config.yaml
n_layer: 8
d_model: 256
n_experts: 16
experts_per_token: 1
d_expert: 768
d_shared_expert: 0
activation: "gelu"
moe_layers: [2, 3, 4, 5, 6, 7]
router_score: "softmax"
normalize_top_k: false
routed_scale: 4.0
balance_loss: 0.0102
balance_bias: false
init_std_router: 0.00938
lr_router: 0.00154
n_head: 4
n_kv_head: 4
head_dim: 64
vocab_size: 4096
norm: "layernorm"
norm_place: "pre"
norm_eps: 1e-06
positions: "rope"
rope_base: 10000.0
rope_fraction: 0.75
qk_norm: false
attn_scale: 0.125
tie_embeddings: false
parallel_block: true
init: "normal"
init_std_qkv: 0.0357
init_std_o: 0.0
init_std_up: 0.0357
init_std_down: 0.0
optimizer: "soap_variant"
lr: 0.00491
beta1: 0.95
beta2: 0.99
weight_decay: 0.19
lr_head: 0.00791
grad_clip: 1.0
warmup_steps: 200
schedule: "wsd"
decay_fraction: 0.583
decay_shape: "linear"
final_lr_fraction: 0.02
batch_tokens: [65536, 131072, 196608]
seq_len: 768
doc_mask: true
train_tokens: 436100000
steps: 3492
dataset: "wikipedia_en"
Below are experts of layer 5 (counted from 0) of a mixture-of-experts language model. Rows are named router (the router's row for the expert), down (a neuron's output weights, with its number) and show model dimensions 0-255. Each number is 128 + 32 x the weight over its row's rms, rounded and kept within 0 to 255. Numbers have three digits each.
After each expert's rows: "raises" lists some tokens whose logits its average output raises strongly, later layers aside. This comes from a sample of Wikipedia text that the model never trained on.

# expert 13
router:164138132182118115095149059150120072172158135126121145062069128149162133153108121133130171136081117137188127116175108126102117147181112120159158159161084144105165130159155116197100192128109132131169086177154125102137105122137160105138123104186136122097103139132133105055141112191130161163155143152161133095115108111143158146121121134127080107108081091118178145138137107130071186105122071092175111235130129106105084154118111176104131128145095168070077168139128156086211138114103146102111139134178078129159133076131094125078157067138112137119171097116144067160136168154124126129139086135132130132139142128132103116126097143098158133100193080085148053088140121129049090116102030091193127148146116137168014072142121130174131111134106121143118128120116119116151111149123153
down3:065150112066125178120091042118128112123104102106164135071098161122128145117125153123111134174206106151157187132144136147154109138148118157117120163102155071144034141102123188168139095064048118113082171164139124142065123115109118181131138124139114128115144164080150161089068061182136127129140127113148140096146118175131138120125167096138071127079101110098077126148092155075158115142117152113102210164160128156069088144117148118148133100048171164109147161101120142179138149152143119122160126149157092116142225138132147152056094167107089140083143133158112123143157156120143123168131061115123158199157069094139158179152107115086126106088044072143103104181147142104138169131134162124115144106164141111148109116171133142156159116165115115152121124155143081102175117135140114
down4:150148118113104160145144039080093137112163152115103124183148131144143093161121135132120159089074153099132068133166081167080164200159131112162136116086125149107120122130112196140120138124164150146132133132123147133121144103153179117102128115109090128093140121155061096135138124059181132180173129110135158164106049087100123094079113133156143186164138140165164118132081106147162163122143136146097162080244113151119110114134128125119186131100144149162129101163126110136131096104098073130143161112117124096167136080159150079102102074048161196129154143074104082135164148109163087072116106122088103162148100167129129084150158125109146147118131111130089125057101138111215078191151124135202130082136083197142218118117142121095170138125172149091137138119160171144136153120124129
down5:129139114111078139117127106158097082087089147101145110175164162100152156120124120240167096177135147148128102116115117102112084115106096127070133189126161156087113106093186124130133141062088135147131145108129145148137102192147102084104105127138148165159238118149100130171085116153101117085076132088120084137143113142145070145099104096140129096131164080081123112098066091159086157133148160133164151143214154120110141071137109109119166142138152105097152087081101097122125131149182162126083153194094084165144148112111124144161117156146116109186158193119136103087157137133096114081127144123087135098181063129075078121136135134132139144151124144133122100191121183107165152189091143092115156136158108125160171099140142161168077088095112174143212113124179136171142162066092159
down6:120125127149125136099114101143123179106120177188151121110063074148104153132142114064090162150144152150089062091136156188110145128102014089133136111112147162153106140092142183121115175179137185195096130115118100138083149102149068139119104088131121115154115169129101177104148161193171148137167197104155170162118112134085096084206125193125201142166121149138106072100113137109137139117116140076139133093122161102137108143102101155117111096118122102096119138136151081119151133151101118132088094125098129092094118156080136141141123104184114200125067063154179117082084139115130160151138132041108110118139144046125155147088174136114139148108139157137124045128133140123166140165141143076154106129075105139156127162106124137097132148105132085051136146108151173049142132075121125
down7:121134109096154104179074146076098161166107094146116117106098110196104112154117124146174106127105125044116163104119133087109115132185154141128158132140105200074146112150160110103179142203116093099175135102139165177164107101108123113129160109081089166168111104154150170066133147077080171090172148176173126118130134142147116149075123107166118134148116122161126129129114141176129137169088034097160102150074130128099135123148122127184120112118169161142160146148107150168092156098133125215133117107140102096158099040109179148106118073122164080120124150181167149110175128191142064134148129070133149121148180083183116123191149116121110129096108146123039119169120111115107159118113144111121131072049117084126092098138122117120138124143138145204093123094125208137137155095102134
down8:113140135092082110157112075182147023162079143126133151119113144046108132113116125135120144104136147194134128151111135097123128150079161098171149081175157135086094155166091092101074124147150144107138164140154143108109112097157140127141141147129159127013081127135170112165099080160139098095154105104084101144120101114103128117168103097089189151088143116184158101110113075129125088124116135128048093159126104186192146103125092145091071147194125152130122171135128098095150134130077104165151146130134160116058122119166155122078158144137106113130130124111122161118103126059100172184141066076182123104166170170127155122124140083170089092198125137168129166130165193133086160153155065163091124155122109150155148080124110135055100134165124068138136090121101148148126142105137076
raises: " JPL", "|---|---|---|---|---|---|\n", "stitution"

# expert 14
router:123139135097139086138135169163163134121105154113103073078159119153203141120086110116081168164133149142150158117160091147128160141123112142161159120159152062150081102190189157099080138138134103092118075180072143134099153147105204114141155124119103186120176117147111140073078133092107138132088137100102145143128204113142136131129140111134065080155122142111126069154109095135179191101115109178175162124149183059129111105124098156114104104107107111134149067116102142056100150155121130156122107161127114096078107078122106084099090169181132144144185176115123153153167144164108144097121144141142120150119152109098090096134132096126153104111115138080173186114164134125037116135186052076199107143148168153153103097104135150068140135158193181084160153111148083106133170068144136
down3:131125104090117090156131134225102126107110105132153131173101118109144063098175114192165114114170093183075106089125126117173133140119122147166104143172116081074128130118078147144123090128168119089217172090163126073168128116138193117134146053166125123095108197138113141151109151125116083155122158148064126136137147108135116137149179101129150129155150123148094159112145129142162075143096134163135117153154128062085090115134126154126183110155210135100152184094174143165109161091121066139142113088167137142090217151155117132155182166110122169134112163073123099127059070149102128121167109152162072169123118140147090135121090134135134094129092159123081105088138149183118108105128134160107094099126160158164104055171080178131132167136080194176127186140141128088140121091086136
down4:093116101104127108124155115151091191083116062071091153133130143109111189134127030147146128146114137105145101164156099092086117115170151142108086121125146141163082141159158088112116143064191125063125130135123175119062096103128116116068171131127156179089138135141143057138119093105121112078133119079113166097161097154141119086244090129085152110130129139146109153092083104160152157114106161091139076121147133105100150119066137139131126100132161103100087137151180172133114100102117144160101111163143174123143179163083160074073164090127114102109097155082128153114096136134122172091082076183144171153132142132135153150192111095125108125179130046106201158170134175137119068114127141134102146141080118070117150141136137160148071113085149157087093090104144097167118091131184096
down5:097082158157116100109092098106127126158102134118145141119138145119170082228169104096041090198119087127182136146126107136082143109138095148185137121093151113082149151152181118109120183164084105104135120072144115157118117105114174204143118143132125108167156124168128118096083070126168140182154153128125141202080104112127076121255114100136131181159134108153134115134131137181164135090123037118088078142104147138142106146095192140083153131124142152113153145137151093118148125129106114123160152150136124152120108124143153165107146124123146130139144138103123077161161145153164114168126180125069138127141159142154070132110110147179144115134089086140121156146053160109070145120194142097031131115143114165147161095129096138134061150170165142095143134140089089100082192107118152
down6:066208068133116197168131102072156113188121136153111160087127134190159139156153183060147166118168137109150143153061140092159121061101109157116101125155159163139093125191123138098133105105174134118144112136139139190118142203164133093163127122174109154104146149152049163152143067133114136146119139191196106086101172116096105189075148097148137138103070056148162073117111215155132124152079114143130123102167093108131133112153147135131098074122117086104086153137114110150109106130100127108127124182190138113133113118126191114180106079135057136112201063201139109162130147134154128126127170134091133145119138154120128158106104112203125155091163127091120138135164118165131123122165119149145105134150152133103110115162118162062164149114190138140157150140124168145130132136123188
down7:105105101118143161095139139091130174153114242134131132139113162082121088144125181111167106189110151110150128117089197075103131134131157121142186176088110129166192136176092114114110184150088111159125112145192104137108167112142117137106092147095084079146125182098080128092135064133144128158150113145139120170116130083140084146119066110096156107140081122124101120140085103168126114161135152143119133149117113206165116085175071180168132080127058123172124146131106069144156126099099119075142095178120137089114143113155134097097091147097170098127120146147175142238167086111133193085127153129136142136158161079106091152072134091138156151118082117065115148132089147073104064142135153137123131103184123110114158126182131112121122096057123096158130172149147133129164104211121129
down8:141123171128149152109091114124047113081132092166122073127063145118109138150110091164114147067165052073115125150154170086144145148147144063132157189143135075129085105133156098195118122150108137127092139126120095164168167126204123106125124053117147152102109146081116162110084086082145130136139131134122161053110149188214158148142147195181130105116133152114158158178111082156188115150115088099125135097080145120126131177083088115143067116111154098077122091142148153090114167142128145093175076176139156089132119074055116135117121141159107124163104153104113105130199140138195122155125173103164134140145128168130141155162126067131129111157096140127107135089144141142144121159109182167111131156184097126104225130143136095142148184142184113176106113088138159125109112126188118
raises: "5", "6", "4", "0", "2", "3"

# expert 6
router:032089136141148190170185167107106079126079014120148144117074118132150113087102085152178141146145165124175130084129165080111145117152152121067084102119190107129163094138147112093165113137174094145154206123209120111160105134106089124138141146177138134110081132119189140147112133196137163115180115136127140191115082117097096097119143077153149149129079142087144106142158107140216121170107087124145137126107129112146117145138104056112150145136140121127100128125077096156088136149200100156151142116143157122096096123101101122176145109112125118114147126139104080113168197120130115036122127113101131111164130144083114143135121107193083118123131111077139135098149114128133162050143164160129158136195100123121168075136136091109125178063128145153091105118170178147132123134141062
down6:120183106137133154109116131101172130177119131107170066144116146157102176134151185146116135142137160152135114131136147164136092097032138136113157164153130121128103104133121119154135131163182183092110137077163148133159141202159085109084150132180067109178119116134137113090076140129141142130126133140102174067097112117185208121029161216154147113138131171101112096189066088086143126128159099122090097122167149139125115111124150065102119089132126137163078154092148164145175109089146154133136173119164061153112093128115174082172112076138141120096112122069130163154120111161135145133123116148047180146069160194097079092156144125159153126102148153115149127100165166123168117147134084099093173185151153134123094109111111167087131130159124162124140067083076120112111094122208141
down7:164126109126190153144139129108133036146097158139150126091186073154106144118133095146087092099066105119164097148115124091140173078131135101182178087110118125087122076104142149159147169091114165103134141083124124142164128111171134046194108149178158118157089159173196096094120156137118132129124129111095067223115130152197124104221109115110179134100122119137184147171140146145114128134109155089132148134221144171087122145140067190156123125113082122152119099126137116107108127131135138093085190125122158113124164121093118158192180123175113172129108108151122130103185118145133145164162083087161086108102162136123176117110140123101182042124104163155102118099102144118096174105147161134125170133108111135085174193164137114097135108150088145082117128164172098133152176094160129
down8:140104123120159124162094119138118136112178168106143176162109087146121122096135128135146147150137122123192114145138176143086194169125191141105113103170195163094065151141123149101106162082103099184071155136071153131144099153188113093130126114153112132119146087129121156092096192117150129140085104112172107167125053113119101145111090134139143154160089124187136107092144162105116108104138142169136107156129096118087097096098122106082109121124058150118132091101102123153122144181126119055195083167090093136081129103185146142137145115140107053129145103205130109166182106035128163187077119075103086173117127073087142189098126083135095168131123208116150193151147175180144160143131140161173156160162147074132113139104169157132148126079114091149119091135137151172132074134143155
down9:105105155158105116134154106150057134124078137178161149144097155184125183160207068120120131147134095116159141129140111143157111111146089115144195142165146142070142078112111129052090150130085116108094123145143068127132115115152099089137100104112107117083081174175188114122156144160095078140100134093074115189050135110146128179140162141163174125081144146087091129082163121093119138125111180137124130094144110205146122114106113136119127095143157205122129123146121073150038146150149119117160141136153168115112099173095108159087133114179143118105123153125093135092174140116158116123104143154105128181142129121172058126188076142110159105175088077160055139117131092196130133211094086164099123133139166136129159136146103179114076112144150148148115130100122075164169141142113221
down10:196148121111166127120127125123172166092111188077129137103106148125100168137150120053158084153099144149131130124157142165111158124109160111123090129134181119071167094181110132156151140135082127106158095137112087114120118095101143158199129167065158178087188151130146062098200096093118145070120139078145124101139155099115129104158125114135097188107081138168090112149116187141139141122089123128168127111170183103158095100117139168146187088077150112099113181148079186103127116125067134153126124126138131165155091150129166102154135184152114129115141190105133169090126090159146174140111175127094138135138127157095142183042072104121077102170122135167063155114084138049138161149138196135113161064091108149122079210110139150149077101141118111200148122126163108113126151159148148
down11:150065045150150111157135083135081078092135109111160098128093132110180155132151164101095125134076096134078122129114120184106087103055095106054104034145113187138136188116117115113143156172117070099121145120061144139112118138167107156148150176163110117178107099154152103077122142132137165102148106115126121140083121137160080144118190122118180147133149116127149065112115143149113158106108180113144101175106122108089127148175139152107070130161124171121134159103179117084111090145141091177086160138094216127101168150116131044111128204158141139047154103168157115131083174070129111120110102110087126111161111175161156121118131166114122143107175175093103086126211125055103181098129132124137098157162135086098080158139127132158121194119138125156111119131126139136140128117072122
raises: "ades", "ade", "umb", "ash", "ü", "iv"

# expert 8
router:122063113083136127122198224085115135169120114126161128145175132118109141157142117132144113118142126122076066093103128070117159119152141157158162186125103116125164161076092144151177093106167123113121120109045117092095173127113115128138131110091125117135132114134106130149151133096138099037134116137146160072098136132124142167122159128134175085151145152092154125112089178119080102110119075177102099162135132136154100038149217166152118152121112135132129159171052094158096102128142148152169164089062191127083127145144061174096175123122187154155165108164129143121157085092111102136183144081104119100126108188170172105112145177147158180152125158041149095118131126143114171137154113062134107133145100113159117176153112129173125137147066127108139085138093168123076103075169154
down7:099158137093128101100120135165132152152114145219105140159122105130183151146088161108102106174126161098112067156098130128096141130121103106135096098115085186105090156151178122221164133177065166124114140127155106169136109114100129144156192080146035135082061140119169089061134148124113162088126142134132114067103104134106037144135141190118173155086098121119118115133103124126179109130114160140145125129163155097155095140086091096120194131105069147115082101125116200139120118131150107130168150120140102221131096102136172128129165110138073133137095084105158114082124149183077139108123197092116180100069164117138163175124148162154141140086121162081116121131091094120180118128112097117100090089156166102119147174122066097132164121103129150139127144095031108150117134120164149
down8:172110126110220164111104089137128179154157099163146177136121091089133122154112099083120175127095150111167155143098150141124102131103150116104116209161112090152170168083180086127120100131105096108189157109193129131099104117174141159142161134105127184101114135120131103087080140123123109074154161150151127189096096119140102126108086149125083132056155171122136171151138093186122100109155156107132111105143125070086128083096133096124145120125129132096080109173109116078159144100175153090171163169101152168142117060127099123154136151133130153114141142096091166116091066073093129178083199048146101103083067107073119138099113099057091071112122130141065139075078093091096112180137136125150068138153166135176096135122133139143129135114182114112066070174086124135123150106169125
down9:135099138112098133119089141098143052100084176171144152137083129105147073141094159137098145132175138093112077151141090116088127225132145093093108100151115081076127079157107145046139144070169128112092142134136103075162105133115076104100164155136102129129117121139100099142164166146138176120108163117162158146052104134108138143078125161158079105096134140162118150132146102125101179132190138138131137107129171050107133189118139133153135168093130136025125110169107125112123138142134110104161095158128081116160080173150177114118176123099180158181127214088167130123075108068132128108163105193110122168138093130176105152073080156093123111155135116068142074116070143116137159114093132130162083090093103087132149100091116110128159161145139114126157057154176136141078162137152075
down10:198142166145109123087059154151108156203152106146149135105151064121139124123141143156126185107134110103116119097148086153079159185126192138142158095107116096166129162169099097137141183122083148098117146157092128112165144171129111157112132118159139128122166110118072106138135140102137147082189077138119128150081063117095134106162076140105162154115054173091156101117087113090121141121129106142129147165193137128140195112092144173150112118152166226123092137138094123160152020083173197056142127181127109121150151104090062170152151170124097190151118169118170136188094084153101076197162129120117111159130073146103161125097147096090099080121104114125142123120120137118125185092110145099174172150128121146122096134136109128149119153110095172183104087119141145121119110080155181
down11:142106082087118173085119158140122113111046158155125116109115163145131086147075179115227190117123140128184158108174087076096113144093130125130157144118148189106156131224108117013147142104113137133142125147103129160135129142084132121159110095156127122171119137137107093126095103107132136107114117141117137091140122167160115118084136086136099138189114104124177071149131150136164118125128142143096118105094103167117135058132080122153081163144128104128073139128165140100155176134134161091100112104108142090161146181074147140101114097118132144125119120180154087142143133123150108097100168077112088130132139154135152179083175088186173177157170114161139099118160169086117135093223134165184073143107081159093155143094133123104124069086143150100061093182119118197043096141112128
down12:180139159110083155108146105137100122154138108143108092077113097070106189153073144194168171157141103173094118123149216121109076131067122148149056104116121106119092147137132113078146137126137136079089170121089094080126091100146109100124192175211126082121173152191149138136099076142103121158156076128071161131139118141130109152157140100096185129169140152146177154129099130068133121122096104172177074144103088157118091128135132127102156154111117127165169148125083130143153115128108090150075125115101151072146154120104144086145098095164120127117115130198093127174124133084132148162134140095130189101153107090187100151130141070089150166173083159164108095140133137047170134074051156104081119127097116116175084180133146177129147118100174119130099098066174130096168109132109101
raises: "work", "ict", "ney"

# expert 10
router:172119146152109141081139066140124094179166125131113125082053122159180137149133119127149164139089117130181133114170118166126133152175109118139150173153112144102167125153166107218087212138120129138173117148144133129141090114141187105133130092177123129122108137122132113064142117206129165156149136142123133087118110118138164152123117139134046105136101090113171147161155097138079222102130047091172110218133123107107081160121118192099140126144087157063082167125137173083188120107106136089114131122181066130167141075137073121078163068144104136145154122108142078162137166149128122124135103144132135138149155137142103119122107140102170147094184101109153069083135124124067096116106058075182130141146136136155018064141114089166129100129108118142117133117124124113141114148118160
down3:081127167075113146155162139135127139090085112191150041118159146136131106154111108113111149105184190137197102139136121126113131141066092068129141091138158087051087110131140125175119124110178186126044169129109113147103106088158128154089122141167130131122141156119194149121128164076094128147107131135122119143146077059132194167124185124102175207166178179122134150152119095109081147179120115109068125116110078122125158172152101131141087107134083098096144089076126124147132157107148115141061096096142133127096152128156169108120178136113131145196150105134167219087096119123123162106075104065142090104088105146108079128130127128080104150177156163156120162183134078107177183143079159134116090135141201112088098128113112137172145163139143105136081151128144164136136150147120156
down4:171093090104105154165149059128177119153167173181144172116106128143076137134131098144118121077120139145107172168084115094105109157203159105145164144146125161185127126106137029129114144132154122152131121173184145141148072166106118124140112123175166120133123119189092156119128121166097146087113162135143129076097168123104068094129156092196109120130107130109130091091126175150103167095156101127190058142122216160109129087120187168109084166136166119146113161104110112111053107127173155102108125137127129168117135164111126208185146115123137121122133136156106149100103066132117200160154182060167061110072123155125170097160116127096140132137136149075137101111146082089133118148132140150147082130079086120106162162111168076128117122145094164117172108141139162119152216067122083
down5:159130043113148130158141112129120123126143151138153130127136129117134173088105125145160153122172181096040139112130131123106145119119101159094115105056070094136145130155041121140198162169098145111102118138122144178032149142107131100184078151110156120133075142101135176097149112173171142118139095127220134152104155116124188137075084120132158112127122136122145125165176099100187149104127119146123126094148157161149118116152187126129141120150118186140120134094130117104160141113124107124114108106125184094078109099153103108128117140106162086156093167161150089138175031156178159142132087118109088085111196128115093109059141131126148103106091082135158082163157084130191097164115171143145121122170075118140149121106115121105126170175144093160102119145062216199190086125187144
down6:113161113180127124190172118109100148149132135163128106083069142112104185075153167079084109160112124112113113125085110126112118179089162154137161155127111162096051121133153185135159106102165121118115152154119118114129175155220135093124138129163114113125156075107118159146089123140181085113168171117133132173084137131141171139053159142135132240159139115204106217127188162112082147139137098127140166092140091155122130152109153133125112101135141163180149140069141109114146140100126156190146143148101136184139143039099141123144087141107101122143109204101072159106133149167138084110136147145130135138165177169087109138120124120113052109134197161138178103140124186159129165121099119122112146179173133066144094161108174112105129083189129118133079125153146117120103097197142099
down7:071136155128114150121165209131127103116152115168094160110118117151062148152116141112146105111147114114134089114208109120104142152181176146102146154118127133222171142123079103175174134158113143135143140139158079153152104164178097179143088128083162110131125120108137092138119121112180144124154167123134045128144151130092122135113199084091167113174107130091128171168116116114105112147144184081153115121114136129055106144103153118093107116104166126114128119114130172195090114126132128132154116116176144175091118123066088195159171196117097109078108171110089124106137091133105120140112139105116093127165059111108152121147105107131099162156103125100142145079082119130136160148130153181182099102095103162058070146071133152221189166130195108117179116036137109083080158117164141
down8:126141181147138149150147101095095113065188107135063122121114110182104075100105116078180140065093076092137165100138117143091137096098139092200101129169121143082106128137103150137153115044125122138124104129139113140122191122220115032098111129080169105131128104142159153165111096037134052131068103128107147168169129112105151106123121178147104162146150153164091098146118110141108130113133138100092123126143117105121117128154131066061119075155126123121089170118156114126111148150081187130135138116080145155136118150125118119052114128064120113155134153140126129118087181063129113163139189143129144149129128132255124148085131102116149120141142126144159132076097074120071063107081127129068150084136103112145139116112131136058061105138166167159165138127104136138109137144143121
raises: " Died", "ults", "outh", "asons", " JPL"

# expert 7
router:087117097167130073118161109110145126125118110117154121200182121124120128141118163179204129159077157108127109194144103154076108136156094189218225114151108152126041132129084144158169112078098126133147156176116091123143208144101122159110154086119198144081071094143110094130095142171131168123103085131112137145188151160123209167121041126149179080118125115111128114061107141140172142163123147127123094174117145175119173100104128094170174099126115174145117084071130081056155112119094098161123121109129131120097111112156095175087065145111177098145163152151120101136160141137125118138094125093114124120155168131107104163132085147163116161122133134110156140117103125118116132058133117160080088148112141119098111088131147080146108107118137157181116118149121095139088182201131167
down6:151131189115119108111120119160104090165092124059095136145130157157119169127132146148148122126174127089155099201109139115183174163164150143161172081117135053108124145172069097151152101132104075116083123113128093075170181118151085085131063129118135140138159164143094105167098182114127211170063092081131114111124074098108146140072130119155173108139131130111110126126125161145134129031156127156141144177124135091148082128101158101148168097149105167150099119072088099034173169121121138090127120108140157122130122191093127147154213091091143149154110185080129126083160132216152120168126097112088122137157157120124130110135124155124164130168120154156149100112116144143110088064102101160120134166184091136099110194118073101109183141147158087144114109088110136125109142064130077
down7:165155092099147179126130100107167116166147142107152145122132105112158148142072114108132120142130095120133062137132151141138116110134154160143113150098081101092127115118099071143144077122150126221172194130095047119116148184060094169119084104167115092110187164196144093095128121131096122151120074162164128178104151125142134167098176121120140061169093150137120106140155131082158160121126097137092127079093076131102177127197136161188084170166144148119084195146106162096139144088113141174109099146139047117172170138127128144136115189118175153131167147167200101139108046147118122119129100134162166117174127105149116111173130121115096136068106117111124068181107156118141072120120096042084153142177108141079170166088071139128121104131129197127083103136116110118121130090124109
down8:173111132123126064133112173152161133103176137161093132124138091129112087179062151133101150149145173148072103120058175161024083122091148161153119103139081119165125143111172112140133104073132103112165131083137185137114110067188149128139195107126136118122064114160152177104146173083127164140069130141199185106149168125116148124089132175158120152165154134169140078110104100132148103164179117080114151079149118135078151117081130141054128146186117132119129111100137104158165152153149166117108150122125097128136132170121122118133127151156040161112072063133122181095100115145119123158116106092108170100133138166117129117131184154140131144127156129200193117142110115081114166170085133146132142072091085136159145105106117187085222142135096162101077098091099114174109142113152121
down9:085126112142157109192125107142140129165142150093125109133096069114135110143139178130162133134066153065128115132153136133134136112160149127165050132194131105173082124127109107086134164101120120182138155155083089151117133126131101132149123088089212145057136122121149131100114158126104106134149165122166149104124084186068145189068133119175166119153109169117127127116097122093104113098055119117166116135148124132086080162122142196123134157155144126082148123144129146151107145066173122210147089087135124083121092129111126153098140142117132188093174162117175071152168115107118148105116146143180108077118134079125092152141154128097171117144156088137116157214104131139087166148087122111136141161127178231125107114134061138077121152074131072183186133095065179117177195111144169
down10:192144124155096148060110100127165144104184141175160128118073132122077135147144135139140176109030059130114098135169101222080060198122135130158149067154157106143158150141150140078156097158119152163097154200121098175103189051132142164119099111104138132116167179031081177119107115121113130069183118096080136105142106175110130142132127079065138129159143147119124117116190145108155125101193122083138174156145130148105097171066141138129107127116175133101133099129085100107135120129162135089141151209114128119146162112118140090127129163148092109078120111146133132110083180121175107123105096103186119091127151111126149099147109094150128187141129149090126127088143077164209133121076163144152157148076146120127077145084115108104148144111095120119084107124180119136118104150126127
down11:138109098135094105110185124149117161135206145119126117108118068110136119105144077156116095103155108135044121177108195149106073110140209165149114098160147166086120131125129143093158130169108076171104075088146182121107123164159160124103181113072080194168091103098154124151096093087098121124099159125144130149142101128098139134124137123076193133101078087174135119157166133142093120073049152142123161123156061117139095103144130138193155152152196156100152131152145110042158128116147163119138130130160127136104085142115094142110095185111132119104175125152144177159075114130098095167175102126151096124134204144173119139170174150139233087098134121150119117156093138152113168135117158156140142135128083166145198160133129107176138095084144181105146124114081190108145169168119125
raises: "iness", "AR", "FC", "inning", "OR"

# expert 3
router:161090110092120131129139092146116164076093134113137135104130129110103099134173142092155139111121146147168097122047168163165120118089096102082164087145157119166065172156109157071172068137153139180160071182163162146090175157143188143138122112095179147112140137092101079106145134114135113113085104110102142131126108176168067100149165102136089128149110155126084147152086162109105153144118144134081137074118100157159145141131123064097023104092148120126121071215161120177152121126104137115125095121128143114146168187150159122167123140117115183078099072135114079061092179139189128137133133178167115114071138114185135133103218113108117155150106181181097170097107119135140125088110160161103140049081134135123169118134137088183128177119135129112189191107132105142116166127138122
down3:080052062164156155123136129181162123095150116100140072167119130137170114126178141103129064140164133163170142158166135073130110094149109136100117096125150075206143164137161131111145094109094163127135176185128141090134098140134130133152144138167081081129130135141115099129106134118106177097086106127095121116162125120142102121108138121136132112167143123071079137159195064139100131111113136107079111099054172099219177130170169165113122163115130145111092117113093202125080070098168145090120183104100070110073142108068112197127104138179110113129147124105153131141177066158086105098091074156179145143165115139133129159091119084063154105120133143157178137140168127104102146087146104105159135124128133148163099107095160078084192110139184059108126147105156126169147206107125101
down4:144154124130138132162105202131089136118128124139137106132122152109152110097140121159139103143123120176148167109081099129157108138081103147101181116156106043110160143151145153103102093115122115093110168189143122161123166147092131162171117151154133113118117129098150107160095150162073146138104176112106124191157117088147146147225149100133114153213199131158047137113133170133141098132115146148165073099154082142131129117148120105168112130117141156176150098103185049153102164184125096148166145118116057161125091086148122169083085152097115040092121139147141174150200165182093138163098120135151169146120116127162148079142116126105141171175177070153142096162114083170145107150119146152100070117156182134138160155050055125114153067077106137093151128106152117099121141097203149
down5:128084071101132106143081162164156116123155073126126143167175124084223164064156134150168171059140141129189132150117133143113171131089107151187084107119125108081097117107099102128122149131125162123140129155103151096107150076109212093142099112098143144121155151097154154098135102072184083131101144086139080138118179139143127120198087128165129133141183115121104133132102080165126099075122120201188088053196122161131132136135182134127118112156122102156114128084142104141127093114035167149165123133165118136145147122155127155089178112121125146114042116121165159141144105130171126146136106127149067145101126149100126141096131165120137031179088196086118137132128140098112124124156090160147156117141075121146127130091052152142083027134102124142102095136116152106159168126103165
down6:133153167124127118130083146155089104121106136136096060117135124142153100136106124178142136105131123096110115049089115123087133045133123160099136128169121196071142153128146125110078169096125158086087178079113059102171136115072129165182103147071135150113134130091150110101114115070130120148111161169121117149170134191160137088140118131099146166101136114108169118121094133098110155078135152111091144092106100162094130114112047081100113145153090188120154155141087119141161147090117091157186099149142175150122150090120166161105181133107147082104107117175172127095116139114114143134094140156087103192145152140107136106100130163155172024082097160151150105119076135131151098104191092108217137139115120163137138124108089113101223128110105088163103100214061089122150066117109110
down7:166135119102118123116110149113130058164184114118151159113088171120100126123003155093115058115129120164147090095107169075113189136123102085108116160088153123141115120135138128127152136164138126098129129157124140171115120183129119122130201121087148092197139105106135125135110184177118152121185152109167206113164024162124136149119078095104119126076047139121126154101179142112140170160096137093153127126114096151069104148111142063095140126124116120097135121169121150083099108116107122120109073145109159199142102080111089137170071119171091155123112124106136175170147163126107139144131143132079134108169118172136027092107133142164152104126171156102105113134086117110123050104151094115107109105090099120113122116110049177147091134103140126136144126129226104089152118088130081
down8:127116180143136102145168174166159166100128057075124108141113138131096088142167114095082081104116127131150173063135060140091138090165116134088130114113122132102103168186078149119138135092105119146142133121124153055137133213062145129089083114128187195061106127194156121140172146100191169128129134170136122115074187120083080129141148130130128086154117116121123073126166108109134147145139122148110095106132118100108091167200143074136107128089139091133086106055101157161140112179136114167137134092098087128129130110157119167143186113122158092079120088195130093125139129106101095160174128156206135071192073104105121164079117122183124134147169068143103169147140141130154115096123089102137144138109141130102119212109102148127125105118123186114152157125132184054151161086168134
raises: "p", "v", "er", "il"